Below are experts of layer 4 (counted from 0) of a mixture-of-experts language model. Rows are named router (the router's row for the expert), down (a neuron's output weights, with its number) and show model dimensions 0-255. Each number is 500 + 50 x the weight over its row's rms, rounded and kept within 0 to 999. Numbers have three digits each.
After each expert's rows: a language model's description of what the expert responds to. This comes from a sample of Wikipedia text that the model never trained on.

# expert 7
router:594521490585647421511461511462412450592525510446555476466531440506562462455575438546497447478630574482525526536539489549509502500514476439561473503519518507575526421469499491563449494501493554468578425475526496451489449395432476419500488441542484491511511507481485513499582424419535540536513566509525547505535441504421538512543526509417487478475540603542491420507490402443552559527519531418536468506543475551556496399493436420514476497561421442581562523520500499444553390475521494532473528540561423447460543470505546428454446470424536559515476464627530483600518569418485432537596557556481541461527412528515510430509464494500453516461482541475476545525525481559434434523483506475514499474484420526638456599537515503428474419483442551604538486513529536401506471583441548
down0:520495550534535495540587515550523466504464487500503480499508531537489518534440430567571511523464547529494571543519481494452544384512423515500530500487524571517453545518519516472570460428446562467569470525454460536490608495435449543534410526425500575607616485476634529501441463466517508524442504525445516492587465459484488546556523451488417421499465395486531550494504488523536527540520483523486537444605504444468552567485496607432417465585593451523536548524511435478553460512459537502573527561448466403438539540596504572425498528493484575572552383535503502568527538500585459431469539506436569451456477567485457543512497490456461551551473465413511592352533510508556549475444478446428630529433434529549522441503555523465443530443515577454464442482569492462489451482387546
down1:535417499457605464497428546486443519519556561493432529541505554446433511462432483524503455433496585565556521487511439504505535566458519516511443547487538510457443462442527483464646469520427474490452484505577408520434543538556449522520612533481454505533493339554538524511486586594580481505541449463488515478478501545555648457521605471469501556572421445502550522514459413404552479452540519522557500459556454477530509529477414516549488512521500544489481533515400533585453475584459475496512467460472547579525446600527460480564469526532415464477501504428518503563493584478456450546589483551503464451543550450446637442543483479451490536518521492425521460576477472529504604540475424454505460414540438481485502506535453553610533372482515449558504477456525476499401461503432516
Description: Lowercase word-initial pieces. First pieces of lowercase words split into parts, often consonant clusters after a or the, like sl(ender), bl(owout), t(exts), deb(ate).

# expert 30
router:471509472436510462418487481537472570453581473493397447491557521442531492491391477493435403539492603502514498453453514457408482481443617538423419499502613582539542537453415498436497411483572376500521547577431531510517462511568520570516487499592480549573454449461407563519480557542410513498475527499395473500481405443476413545484480438553547521473455429432470496492622536527484502531533504526541463504543477605450588528496460624572539490482493540498488494526571436439588550506477423435585466487569516474425444581344565459568476568534482463483516534521481503482462443489456551467542441460545449523473501541480534460607529413463530464452457541504492471503469537523524536498532526551474482486439557535497495503515467562513568493446504582443509495441528535528460500431472440
down0:413514574526439547450421573448500487505540497459462502476420475450551451458508512534595417504493480529422531449546501440543548455445464462491598562506496500427541489493446459504444534487383511495451631455533494535489494576523471484434626523471538416456566502590516514394510467453537478604456427639540490430410509548569472555546443496473453499547444532528507570490396449514486581486528503388545482453459518403600487451520477504516462527472519452507492498457541564522530545502374537526528486513471516391564439530456461508437521559466496424555545538469469456538495494515441499433473471600444518471577497594465473554466447536441580444519470465418497510534490507574506463493550386526597436515541435446419483564558499528463473506481486429496568476448415531470543513444501514
down1:423476510483454478459438522494434449490499505478481481502389528409533446523492514475399506421454549474521631561569589605483507469432473453413484517514399530445570530478545520562543523467465482504496566590523484470477446504578515552489488549593589494547514564605487413462449488454508525527433495388497465492470509512457493502508509543431416455504538404469431536437411422546495562485512477496548560609499577447489431423539510492447507440545444558513426525600474475493502489434473544456469571552453489431443457552451587467479506433528525487522405574518520555444552495557472666520584518480495507452503569531477412506428570511471482509480483408563556462459497425541503453465490511539526506510535508404465554531504472550491579462489509452427549444478526543570453422412434488
Description: Prepositions as, with, by. Prepositions as, with, by, for, at, against, including, often after a verb or such/well, as in debut with the team.

# expert 10
router:468572396521471479445550474506474495406594486471439512387461473495492531563577378500505537510428454568496451502460395462484410501466568508540538479535505433446476434535538467502501395466486466521386502550510451433508517512466570526504571463584491434502379486512508478511493517521505553443514404495514482563468517468444441464599537565535502537553508443507470515537445510437502396439504584559511586488539511482547451487423531622529566495477531489503525524478585540495563562587565430498520498603543461456443507478499497548396517493442574509458440525469510503425503457549589511514427471482545585531475494590422462497523591545478388518510465534551530561457468549580459469496468573505544466511577416579491487474569503511516498563412420522571417535468454532468552564603475543
down1:486540525495539555500471537484562482573520510548431501472502507483483571487509588522468486577471428443466447387432486567540508519475555491426553536434624513561636520538555534445387475439432473487523594597575395424454550543467378529466465509522502614492550483497597448435538486460575527429575485574559426391468594556524506492483496514565492478552501503506542478534474554389517519494445532437508497478574545476593473489473485504555482436440525512517426436524455463473490477430535586589509503453508493456512512557541472493541511452498588484514413498497537573555494523541541443504443504537470459494552529497514383488551498473465422587421476473558425587402492445480629587552466495435535437474485470416485513482480429467473479431525561489573487524519501471483483478512542539
down2:416448453530424461467578429520438508443463596494520498476517508551485528563520444491492400469527395530484510474548474454520466434502450511497525537480458430512508492563495470544464432442533584491434571452489494408456475485518490461537397545521470547502429472484374549514450447587526453613431497517467452439527529501465430510502495500490438371416590580555493416408492364439483477550511498513569557524556489413472470470553477519472526458501426571458517426548516476446485510509450554564562519532412413550461525570466488497458524502550534481508520486456552499387531456538501456473569489506440510426574502580494536489377560563495404490503553524499479497618387563529493507453484603523392440480476487511485432441479500508562510473534400589569495521479499496561447469572502474
Description: Mid-word letter fragments. Short letter pieces inside common or scientific words, right after the first letter or two, as in r-is-en, pr-is-ons, cl-ar-inet, d-os-age.

# expert 32
router:559473486456507459494513505483542548521499483405507484541574522568498468538516490503500569523494498522493407557462516451533414450553474457518620502414508379510488510576472484533524409514531560401460585525453475515546506434501513468485466436563435632465540398506396555546486490495434546486568511478562512432571467546576429533487542530469532536611394520497447569488414453540433517435430496496458487405550554457540408537376525490595561571534546548611452467500406450512477479501528526493499472499586502468506504513407575609544508489525528423487500450456463550391483565447529561437498584503484498489563498519552424413434537553416473548587520517496523544502569570517538504502509585539474573541536459469536458455502462536522511494566507416486473517465413426568523496481535483
down0:501434515461500514548467450517526531589488537537465480601493628413497558522588540446453508455510439483576423425495549415545562487535545530523526438499557481575479532483538461514364577474466500523496468542440502410453516545478489399544491466492528420499463492527539562526543489429543538467550529439491454460494483491413430549522558538626477470537532513548482500484600488475461467610480496535515618431424543552446428505378565446574462467430508520424437427529524464495431367469456489574463548439501581529571384528535488487483568516554541609559472452452434496507475485494452444582553499491436537493571539453512436429484508469447525493552560501494514574619488495531454493501559421393521577519478514465482571525476527483481540592528468509539493523549511551546498494484430518
down1:492518505551487439515537417508523465517503515528560575520412548466483410476460450556487599495489610498553461463450459489522584488485520608517470510506605465573428459544470542484498513464475609544480405450500532476475502484492562603560518442554490411504515478566499467456563405556519536554434462550442564578517415514459437599445495413514448466449495475484459585503499459499469470387562453460533538485560465479485469476559417531550468465479552495459517516560454560415478494437579538595450471609506505444540561547540569598455431515419418519577465519533452529519506476516443519468511535456451470440499571524523500417464453461509429525434546615482413526569434523469525509388463484551438517551415491580518453531501448507417507589479558510501437444591515500441462501450427476
Description: Plural noun endings. Plural suffixes and plural nouns such as -s, -ions, -ers, people, members, frequently in section headings like ==Teams==, ==Achievements==.

# expert 28
router:384455546472482551548525502488531615426478572500573450543531567573440537437477551471539531479471483460491442526492512493478523379531504517511596436536543549529467549500564479565540426529574565486475520561555454499488553497361426480477504484535511508500510605462518577574477518511574427446528480409436467542496428459520515586454541537581451546527496477540480542543414542613532529457423484427476533529476511461592496491478534481434573651459519501459514530524420510533499435520478503548564405526492523468556498510441425500478525456538548419527495464518489476493524493498424558500514583547452517537404497492496505599532515430347478577526471536536611473475497528538495508400513645515532433480498527460584524428480547582488521490470524427526452467592516409550525539445502526
down2:517511480486450432431552507530442420405584547480547481502520508486503508505502525581572510558544508533614487484560496538471476459497478485490451503484433476535475490513499394539514516498473513604510543531554559511436510592513511496485529512532486512459508476468514546490508510451581481593590474473488543459465404517436578452409476471536466476556451595469455566475526515578500461455520537510521466544539437429446504569428575429602443593537572465450596537612469513351511482517438544497459526412487492507416508604475575511555520500511487494500466571496382404457469508490534521501428485496514543412475532498474551511496517553490383522543502554485440492469546446430412581427424487526575525422571515474417528451499409496551568447432583458549419434482543550559475407596451535
down3:478502540592441473526513565458526553469456480460637477432536554455523483432430545443530411510488600561466535504588539486513384514489465473583548416413500480479491509567506517508511461425588483476370525560554525514572549463453595494507557538525484443551502529537540417496504411466585482523493447507464530502518520548513546470454534564424479494497445576491440502475549348445421462470511463530358472504457505388479470589521537524464522539536565458505546540529520544441431436454449480495478531477436484619501534593515472565604526442538508501543507557459458437453468493489530407490494511476526447508451501496548420421506493422554473445491437556494529461462410473488597507560481525497639507505495528479519545527445532537463600454618510412470453529430468515504463477506543481
Description: Common concrete nouns. Short common nouns and particles like round, head, off, place, route, story, and second pieces of words such as w-ound, cl-oud.

# expert 31
router:442452465482472496459518569477496415599509578529498439487475504548454513505522552529508456433532514415457495449454591486474442460431462511488459557545539490491521474514539550449559448549435471503488544512455502509567485504623420448345484560451520487516497527463565528433529432582550439506527573556499414534447556400528562469512460527514505438402475507435507503487544506497428504497542512565545487456470537477523507584682441506470448495569507494447507503478466506527569537466488529470502574514507405577369566513507546504541560475507482566462500540389579421465379464543562447540448498464506510510554497493490513506512499453487396516512543556454484583482546570482559583456389513557520496531476590551436517391526419508563470524515525598461420572549502562438565402512482530
down0:529489547472452561460464527535528495442465478520510526524557591428569491510540477537468502601444435545565420528563569566509535535403587461532463560466573518521453538532478447555526471525518553481454378555518530578553468565502588584487377521438566464511565497471435432463531479523513440412556537459535559428502439538452515491512519469440567469448451456484479535556526425454476504537475462559520517528524541522523470530553572482566530528468549564553512484504430464407538574503527475501435487503442476479484599575459507483499336610548577486507501542541455506483463498502502438466545479571519496481489522463482509450577550456526502429549522575509460492454575568545511500444405461580578360555457539612394495459548487499454410409460510564514442553427544514413461496573507451
down1:477495474521494579492509495405539536459514481552514479577513509512542552427480522518557591526537473524485482575518533547511514496504518410425480552514436513504480456503556500526462545534508503504467510473433476445550474512493532443550521533533519485478485491610558512458452453575538495495386399518496546459594546491508521515502433533475499592536526526485608578546419547504491543391413589564415406492488491450429515444520559572484502552490442469527557489554446556519550525389549474570547454570491433496569536532515547473625532546417566483453482556466437530528563485384522584439486522486538482531531513571446441496494340388417568456439506399457443411462533522451573502465528489454617539449426435578503539589419472513511411542520470523476556535443529510515507536434450470
Description: Foreign name syllables. Middle and starting syllables of European given names and foreign words, like Che(khov), A(res), Ø(resund), Marc, Jean, Charl(eston).

# expert 46
router:517592535501437516435424486481454503362443537494588484474536583463466570414485520574466561482463515441449562480515483492468496484443524560466564423496434497499575562509525484488556495473513482529430475516585571376579517542524549602458521429529535514513510637552530519482533514444613458555531482364477572442522503562522436512546474545574394511462493482460436449444499492499569452460482487500495501568544464456514432469460514468496535439486505349466573408505526513567457475478515522420503475572527491482495548489562520550485549561470430523469585471433542433470490498513543555527543446470569515611469520474479521428522407457529584570530492531500573440408454578501498491522492590638523448463544456545471542436522403463492541483562483457435443539499469459506517575561528527
down0:431460514480537402609331583441502368510564451539539485485442494500439554543504440439530486526489442461450472490476508501487558499471525526516498460462440411539411536561440511469494511499501468468599568552439578547545465529496479496467503416509414559486511474538454467527587552456480535508515429532451501469524497499507539576403502521480462515540566494435439454423496548445450525622578479447407547426462464528504531541503588544527598496504465494537471508519530430576437521567427466626413426542481487447600559458421471442497458501508569510460548443526521531478438425546431474480616458555483533456560517553542517594457415530457460545345520584463472508527455493542541540455529542430473515515544554549469570463463455533509487523485524450455509466506429454504530560540478479
down1:482451586574481366478470442469510443418499510538503485418460563503577511534464549522468423521475489458521494580522542457449478480530505442547551532494574545502451503534524462400542531473475442459513579387507484518613531456449483531530588572454485465472590485467504497491520582548492510493450615411545510447517689440481492420475648473525475477505492510416522519538454636518435529617548450442616581448530502532490516507462481546550537476430573506479543475461421608486421427557469563526437548482468478493577503535456409503459481514508471547500570552572437579465509460501430477464584497482510470512461497483536520526401424550488466561492481458581508525462586540513437523502515510533544539533455483471492446532484493572541552544432500576538488491523516540571575524484536481
Description: Name-internal syllables. Vowel-consonant pieces right after the capital initial of foreign or uncommon proper names, as in H-ugg-ins, H-unn-icut, N-og-ai, Moz-amb-ique.

# expert 63
router:557496454572433456472432573463434503480569540487527531445483511459597585531472554499500463477465522538494520530497369512478506483341582476476502426455484537461500579568427537578473520489479514568585454527568546522435479481569515547555427502559533472487548569461497486551535520450465571497574583493574434507486484566410530502485424498498552648510434539425607482407425389484506511480574493531414464459538537527561537483415454529479470514441446501541539463558510567505503461577589545397577452491538501459506433499515454492496472443572464564559441562460490565562554511485500484463445436486539489496477455558545471397578501460406515510496411541504370492523492434577520525442535466510434497488535475474494434499560625470543470531494537528441431518505544578543535531486512500
down3:487446494497449507560581430517440542532471415456474524474430482508538546549523499575484523546448490410516439589543401539531545492422529375463492496413568563513468483480581564551526406520482523459445488481490508418434478570550555445498526434519515582381527471449422476469516520478550520439580484478470480447511467449435605542498473487471552593497510497433551534476431528513452550473479440578486500594476572542488501563469476523542510526490355474496514542502416569551520449579571570392438440523521609467509447534424517402525455511516462500509475478507461528592505492492378550416551477531405477443466568507555576458531469500484410434466372481555553530483464438556460525510590585551526469490448536472441514511542526436488550511526549490459473519472519509598465506520472424
down4:569448489651415574627486519451568475517480584432480521507489587533432507471533562418546413496537491499537499435463408439548503572566399565470412431518462533541533523493562558472456520527495524480509471512504565521475577451483365503488440538502516507528409519494539509625547521436527547407500578545462456507535436503411532464492457345534428459552502451537486496483564523563500585552522603472478549522511454531400461552522459486557431575571475500504447496520586464526485448487536436467455474483460517581472480505533532370507507469463475445554423507539527494513567467459459498468396533426452487492481464566483460580488527538540445449499546479452459403563548589502469576481500480431554484497458433509510533482431479550504441492534462485537517449534389484436471440502523459
Description: Spaces before numbers. Standalone space tokens before numbers, years and dollar signs, often after pipes, colons or coordinate slashes, as in under 6 years, Teams: 16.

# expert 20
router:477513473530449441518487447569457533462546532541578534436464443452538477466563476402520427520561427523450533405562501522590468512498475441452497406531461498514512453476561474421489417581591596528508454473484524511504466540527539592385539573552559453506449554526503590487566558520427529550560320524576517520418566467469540617504437482545550532462458465530418540460537538519500459510501498487507581491481527532424524496491490545511521552559528505444495549540539442524441525530570495516426466419519496498433523557571511514501479547527497390588440539466507485466514475488600474404509577394475555457488511440426376513443493529423396489456507485599498496482518432507542480473473526475522547420466491385509559383529472532445465543467548454607502524548533475452471485460499472
down0:583579553469501485475516403475521468472405513505560562547437513439486446559455551507455462556534565467555526423503563472529468447476501429430447449480382475599415575569537521536541589469474528592425445477510512507450498429628495511539538516498463514517411427517530553460549468690519448505480460556402383468534504488463447541521443485486481361491575518497518434426487429463465479524532516542425489580577519525524412474576432524497418519538520595517465526541535574538542526481556475472472461536507514540510489449500476484487490461562464516471470581495472509618515535467428525486511530486406496420487544457481559581506490532527531596474506542503413511479554425509450588530476510449586515549440472454485488477388442508503438630449493478488511538501516439535503472552500527
down1:485478481559476474559540465475545538470577441633426480456581474548453453562409492532534549493433492453557471464398452509463564490475486485436528563481527462371485489553437535532496462475460417451498485432488540505421452482460550502494538539460519461542471452491436535395518474588486492555462468576515616492582480587519459477586511454494468653465530489559540458549547432468542382419408563523400559449529446479542429462579514475436516512431506474539447492488417473543450459473564485490488525534516406499406455532383560470583503436569533518490540523573462426489409515561549510611553560540448499467511582464498432467598518541519459467519534491466471570537523559482512403477492501516511431493491579481569474502457500546579570430434495503503528515524496451455516502508428522
Description: Time and place prepositions. Prepositions in, on, from, during, since, until, usually opening a time or place phrase such as in 1963, since 1972, In 1970.

# expert 9
router:579541556496600487555480501451432502498529554489482503508478444574530478415562470516495517390468447535408529493466491508486499628501453501472407521567539493539539503496486441529510437455427451397446503502542531556597477597500574571481534548512490540508524421434543530521447530452454518515495586532552637442578483479554509502410444546522460450587466594529448485459566443544425556547454532528494450492526463437377472520497510522409539507552548587536496521519524464455607574563584461478504495530447429615477491445587455523573521550437506397461497495552475495423499454438586557439503477444518501403520497431517538526576383506484497531481467474488566545447508420522512520403507507542489540543557426511545488503457468487428592475526416434515515512581469496487518559415500547
down0:471392620542466386527474382513505538459512548512530519496456511519488515514543570534441564503488511542334445508511565525462512548520543520559562420512538466480516526506502609565522488538526446522557471511463530407472443410450526543525538551501485610528536504516391508496537534538579444482584413569437507550483518422515559499447436516498475435448523595557450436493578435542484451446553497448499587555409548525471545514490525499454543487431472474448457502523461518386532503462487491588501597573450482403453526477477419458487461457514484593569488485572488454430482482561548476476587523483458531516484461601477456434516454485465516452503455498538583493484427438520510476496505543616546534650568501470465511515567541523541578484467506462505432432518464559545520514511435612
down1:451481539518497542510418537502495489495536449499475514472418497533569558537529529501547474483482462545463511492472572380565392517429505553420543496487448430538512495403478536511390533527524507465500505635457574470555425468579463456504547528480408496396477465465556492544577420501561555468517500477541583437575493517556462527512457401422391481539563430449535536549539476481509359451461518465500500472509470541461524528561566489500474449589462494537540521486560552449557530519448374495473544561449489528418553445567495502405520519476470501557461474402546554546474507494601439448485569550453471456524484520531525496524516515468414538403499521426506504489561517465485596565424480496515617465517540548449490563557416569439476585464498564495587461475409437604484420499521480
Description: Mid-word English fragments. Middle pieces of split English words before suffixes like ed, ion, ing, such as ass-ess-ment, Dep-art-ures, ped-est-rians.

# expert 45
router:499508521452543535424454604465444552464478512513454456563411540508548437459465607448539444457527505471483532557472435536497564515534532541471493495479510409510601509483531533458462534476519574505527423494500529455417466440457512555540502570582470446485454527480528584609457474464532492442428505493595418503505498464501603559569494451441481472495583459538458570612564508452412446520485472500492511498568514492556519490439408439526535463472567545465500489512541506499424573497514521448378439492580491537565558443472515494539460481563462517444566561558550525525413464516487563554577597535549500490452512478525532476501551515535624392467473510521422419502452389546475498528468460573386526411485515569476554509588455528546514476464468513503552478461431500576508485602381375
down0:409526505520421486493469434482489577521501496575440532456472518414468455511531476547419372512547450466586514550599481579525527508403500494490439502504517459450523527529452513464476543473479491574431465472573456496523433472461484508573610542504555592464479505569473430500495522482545548567510572486479498438563494468459481464467485570542429591473516530565520530521462449540589531433482519578427531448496506513551551521479483504491481546476446526561557461470538442504482587509501487454526575459553477481488476493507487559511544536533550555493507466500534515535486360428507443512570514404491350466470503534607599476572563350452457527398529510597485490495528460415560500424519449472442518590545435627491556560447446540419529534538459542544521419388559505548568552554491483
down1:549534411539425497505460554558514525505457515539501437527505457514467484471534503453513555495426439398518513460538480493570522534500466448497623514452464569500505429473469439578468579404496478567478444534437424466533489522489383518497435465477488535421534553487569490492513430438641624488438555541413549526432451431590490510549483489455472592406498458500516541502435572516487447459634543485439444483492517499511511449504547458534459502548489396545394613544544469453480488458507460500513589481483499515495505448578542443557518513439574569521494516450521488493436547485468512457508499516533558419501495525526581593479468419475605498469511429531532600474500565502509486451410590449531531505511567463519542454578411416504579542376499611534530534475445551418518492495490492
Description: Line-start list markers. Dashes and line breaks at the start of list or infobox lines, such as Population, Binomial name, Superfamily entries, and first letters of paragraphs.

# expert 2
router:555518472548505605576474473424516450513466527542429524473509540561529470562422494533550507511619486629500539553488448501409504494508407518443525530504661530400445431505382418492454434424485538538441579529456531465463477465441460599511503453498483498484541472440516460478480526417515488479444512519453539450485451566405544517590506534519509519422448434526520462473485507438459429536477514542430477504455450508515473531497450572530538473508528460520478535551554438512513545484431548432566489461525537533539428535516425494514515544497509525489462597448499501574446548490493461386505520562605459388480513430459507591581519508545500481408556497437556445532518516555611556605465464512462499556634453554480536522569553562521517490527486510508578446517501488475643590566471493
down0:495442517504471482613558522545520423444506595480415563520391481484546490485497523540504424497464597512468530611547499473485486507496481391507526428502496603534530467565483489431525422463565488562500496476543483480547498420535533536448440434446464470481501551463469515424552429614501480533533423551536505556399463484436531542424522583584454484451463579494495459385496507533431474474517489549533422531611590536451533516554512559472514519515540427402528549549492480442422435547481556557486509456413430490550492495582467500505500499415529522519463495459552539383463534513529544566510506504551514430548520499530596465568470465640561482562599520425529520388420502506565553473437595508542491458549441521536488499567562567546372456449506549465507470499532484506493466465542495
down1:488432514569548438532588536478485463434393493494491438524524484466543489503508493421474524553468555495509553533538562365505528509420467593452510537509530501576475484547524449406562526443477526523428402464498586426549544523535470545465417449531531519465394544547415453533464438366532512556533590481544613494483416496419420449466548568508442447536426427474479480571520447504430476487517483455436571521460534535399546557426507456484431464502530464471463519534500586473556538473523461471418551485502536486457516475489524464488583543541426495495487500509468409504486443521462376560453549493487497495500455456498464545612476504454442576539541575488505444464513555650522532540470489412551507494448478499494394415524494448469451469458584555501517471541416474613576551460513526
Description: Hyphens and perfect auxiliaries. Hyphens inside compound words and names (made-for-TV, head-to-head, reddish-brown), plus auxiliaries had, has, have, having before participles.

# expert 60
router:504511451513511421499561454465555531505437513546542553514506442526542478488523558452465390531528556515538528480452550429483507422514494382463478485541576572476440511517467455425490558500559529543528511522398428526439475507446413511457471509592548566577472552489449461499525545547535496539509514525482404426554544551588575437550598458564507505488535512579495477541457582457442495547559534550422466417520505463510512607496592434492518443489414560550455420472454512492505574541542529461567491456625529453467490377566598494447432482426475520485489413597459566533459432505567441544442511465531480460503506507500434508528540446538431503493439525543549503570515458532499467581604572411477589531536487537472551480464512401503426444582524523528537426461472553439428481471401568
down0:535530449593552551635462555535499444482517539567390515384445442580544374566601475427448512434500526511445473495522377515590484585561473526498498471470458540568558525413466609511566550521417498473460500508488575504500464501503570463476413588529550532488457480480535478503598532509494541540458456518591507551529461532471562483419529428413456534504533628520542548538533507656411512503580467520521503507519475442498436470453485469496543499465443505587510501542472493457489549564513533504484439449486525456452475528561437472402444505503457547560441489546547470446542493530455568443458529496520485441560510544486629569499532485516478424520405572450516501456520429528450451447494531545564553447460560486486497504437434605519428450523420502474427456490508529536453530488472517
down1:521443505464508567453462447455505435437524524527512313567567441524561483433454506539542544466567524566546562582552501471526496388449412519531456475467535571509489424445491490474439461507489561567481580419461486516604482514566440488436521511520460566437494575546456556502476566482554501478463573501544485543541545518527494528503451477568570577499382470485506458523470570507478481585449457454552524510496436442544538510442491434451562507593503456536460478495480486535518544499504467580429451550520512407479431461540403396404478559476502466493461507603484431534453538540535498505501517514500416536503353469542470508502480598506518535521376591426622529481509562439497466520636415526525569484592531504462439488503425519434472525499464463485478438471532483443465505493478564
Description: Articles and quantifiers. Articles and quantifiers opening a noun phrase after a verb or preposition, like a, an, the, one, some, any, each.

# expert 39
router:559557424480579585470499480518524471552535531418559445439495477466563483464494503445410505515559461552534456566448547459573483505482491542559506497472582489460457545439550524455459509562432532519440578456431498567534550490632544518456515458443551586523543407516496430483429534509470467425420458452517568555455358529432488514553455459483451544612458425450515443469443571401513501541471494612563474502525478569521545566520449566456545522465562379555536515504475476508484594548531531486451438458560511506395543466502521533533392593421503502424447529451456509539592467499568557532533526549622539538422520504508519527445485468518503462536544491427460546489575481595456448513456482473496510525497471519495490532533562534507443403521486468604509444467577487509412561442419469
down1:386531555459472413498489481415462568389518477501498490488512474504564541510537456517557528510445529438478555525456453433561544489513528472491552477533482445495532474438419460447547541459518481489467457503500480515503510524519557478506523535498566442505451519501482539446512521439498519478544569563533497406470549477443569557472626426464505445483521536560498518606505574522475371524510411443483463491513521482671502496489455502503504448420411525424498635426393558494548429521487590553508538483496504457522526385551529421526545528462531435484563456417557368445454473584559486523553521503477469616468435559532593582505516600455544465581442578409457510567490500458437518494557513501488534478505573523575543466498518396500441484505493510493444588444565522469418491557557481
down2:517569477509475584488550476503507465441529497510470504428531529480425460465545458471535511437469407430418488535505524477373514423588444484450526515591487550552485519551554463497539517529479495541457531491547608516470474398404486441382547492512447608521517596527511588459553440511498501490466561497513474529410527575485479471450450514363512572585550441486456523494568415429583493472574517597480537522455493450510519454547522543443475594507493516553494416569516398561581482512432513510510520467461557508514451571605433497603596495554598550485419494550493389523469519509511507541453504476488519375545493519482447525524505490435493434559409558514504510492451586580474449451535421480433483618585457530457550451567507523534443530485541455491501571485488462447500481524504494
Description: Determiners after verbs/prepositions. The, his, her, its and their after a verb or preposition, as in received her degree, completed his studies, in the eastern end.

# expert 56
router:516465576408467525557496519457525480507482467593597477602600570487422385503476471536521471486437487526434442494487608455517523468491464583430572504532462498466475600517572505414562564504524477446521483495451501574487483577465468509505501543469588428485516482558477463481551499454453586498449444539453488464442549525529588517498523507488510453520510435517485504445540562448495587507596510591524398538440429535581507424515544448520463528505599454537519396580487502494450481536399490546508501569481518502545460438493454592566563525491491445520571511484483517556443522500504491483592414494383449559428498480532488505383479408417588533386534481514594483417467462530538457445551476517518453542413499438457481538440550469503547435530561448500493528427454546500459588412571492
down1:542497529471492566558495515434493495560500450610565528498486498519409443466516508518439514535533397505543499490536590568581541439495479459518413468618485526433465515456480445483502421519465480478480494462501480524473557479445561503649540572461458534526541505452479510448473558544554546439380405506482518399559569595470526508521554454554489513535445406553476410535536539460499537640531459519509434366474428582550482489572469571479437518448456473487438475450503480496372481502537599476535511436436552487518483536509422488425519381529491495542487471491486516529421578501511468487505457497466416553377475467447502397542493461483493389472478462464526382486449477513429489537450561551559511494522565543493450551441575545410501523474513523499503508469563562496572526561443511
down2:418513548592600480405530520446458535447539512536494522489440540500566496448519528541433457442507616464560514513493514507475465515484491451475405531470485508485435433452451526541448403500531593537472529426534484492499514499506422486511422412507564500412450497478496512502521467544493528614522498455591416541432467515492493444428590415479549537426528505495509608550454545534464472526551506498600438501536497450503493499482423512522479530620437478473594553523547464479513604605488488496516550462594456565480450381545577476481526536462441612538520553514485572494659545471454514528486490420541533440453582488569502441447530483559490496527487529392456455642560460524431593561460522508474516517462542583528526581537490506420429528504465580468454465521511526486459526438484488
Description: Word-final suffix pieces. Ending pieces completing split words, such as -ed, -ing, -inal, -ular, -ary, as in Injured, bordered, Ordinario, Informal.

# expert 25
router:474436458534474501502546526502539516533434496404479506487530466546412485517502582515602521523487485526489503479573486418461584555480477520528442550470461503514426562514497491480591432441484430494535540589510488458499531486485502534591550560467483497401495516434460510526512573405544572442511527545410389561544575453472483571409501469478547455443478585483482478515472467513498491508458497521467467564458443473389476601544578493534610486576436595428522544493551532529492533355531458465481536437494575435539517596445524483516435460485475527498466514371404443460542567481397497433469449466605486564550509454558570451530558573527457543447488512492419587578516518466468507464527501425511590506436534564486419488578530453488577499502456514388554472485586487567461522507536566
down0:595573511526512564495428550540480462476512531492478434523569512484495480569497513556440556550583430520513528516429596449464535469497494471459463512458544407464478534422514489513507525543482467532504560526506557531568557466516566559571520465462501480485564582579530366504482493535486498492543438538513459528466426559488485574539532488511544582549526427504450546518461476430499550620523408541505532541473520555458567425531567489513515455625437404387520457519538502483561424498579516475557561498486552501455459438413539507529416606481429537473490518571468540491498597467419364494459487530493576494495518468527493521511636576533530566649506496476536523482562503520497540499543468524415422483505466432553536481552449482483472448512502490407395471408427469454413454573453588
down1:504545522506493534520573515506566446503585448455514543468453519417508559536467554538505636440547520470449513553408472472498644403548486423453536448455626570499427526525491489421544523458524489508537531477508542503518532484535512488483533549521398517498470569516457570457585504481542410486512488575588451425417544487506501476476459522498560507651463594589485485532474477406520489462434430548552495523482440526540556515463499488471560488518483440429500536503500434566508449536496506463652507496424513548510454526536493464468380375567486521511543494443504492487582560525517517455635512575433502467610390486495540441506502488558562381557468415450525439449484508589475470465482488568466470489476499510466450500540493535508518491399421441531415530511530504557523512544478554
Description: Table cell separators. Spaces, colons and codes starting cells in sports tables and career lists, like 2010–2011:, ITA, USA, numbers after pipes.

# expert 38
router:412401457536514552492415423504501435466435521515473515519517530403494551495575557479492401504516509513581448535430472453598532521478450514605504546489521503623583458566485440492596517438512590529503529500400512524569532431461578430553563479461389497397468539506551540475494465464539408511426439431434534562458525472545513473463467450581417499460522488496432478491531505543503551505513567458602445605503477447527525482521566450459535459517501543546456515402529492406501577483455544517568510505480534498520492526523492451457537629488473544420429455576483465405387538480499567478531523563535417496487455479511538540477574467579461487437456431478464574527515540539520477547455601463507546552614527483504458539485458486498493565501466427522582487457412485431509425414509500
down0:486466548512579435466532483441563452424484521613515500446533461491499478457446433507464485467554552506427559529576521484513562514522509451528480546541454504468495456483421481534608499538565509437523536502487423426448482441505467548386474421462517504465515528536520448457433631558453476496478520478500568483540492501494466456544410421430458415454559576522521479502563483473451584475542423491539446478553484450472465443451427565467474518581544533572352437575538464502535566461508554432442490448445415485436503498592487504447461501421521551483562472398482625474501497577524478570509475442477487477572497601515533395412465565424454439458528450515458539525426528427508450506462455479470506546513563550468504494585610442601431574509531531593526564466411503473544514466487467
down1:475492489519509589483437546467524452529504467457503473526589536542456526530404556564454470508477562415469532524547533373504365584463573577537559547500466545529542509490490430398512505441561468434522493452477497526502524522538395499514554508518487434478546513437514461503507568434583459473499447485499491533488540533576511418488558535463511420496443535514560490580509534518663565511473376522564400531532508519461522579466449441417568475552627385514514556567541451532484477556549451537554510427493471546474459518528473411483602580430501411498473440576423449517538521465524515482544546532531454473471490479541459458484565532545546545484508429443467468446455582448493500539546430479500458434511555557522560552412564454643544521486489475442453477539537436548458485434540550
Description: Table rows and headers. Line breaks ending table rows, digits in score and stats cells, and column headers such as Votes, Apps, Pts, GF, ±%.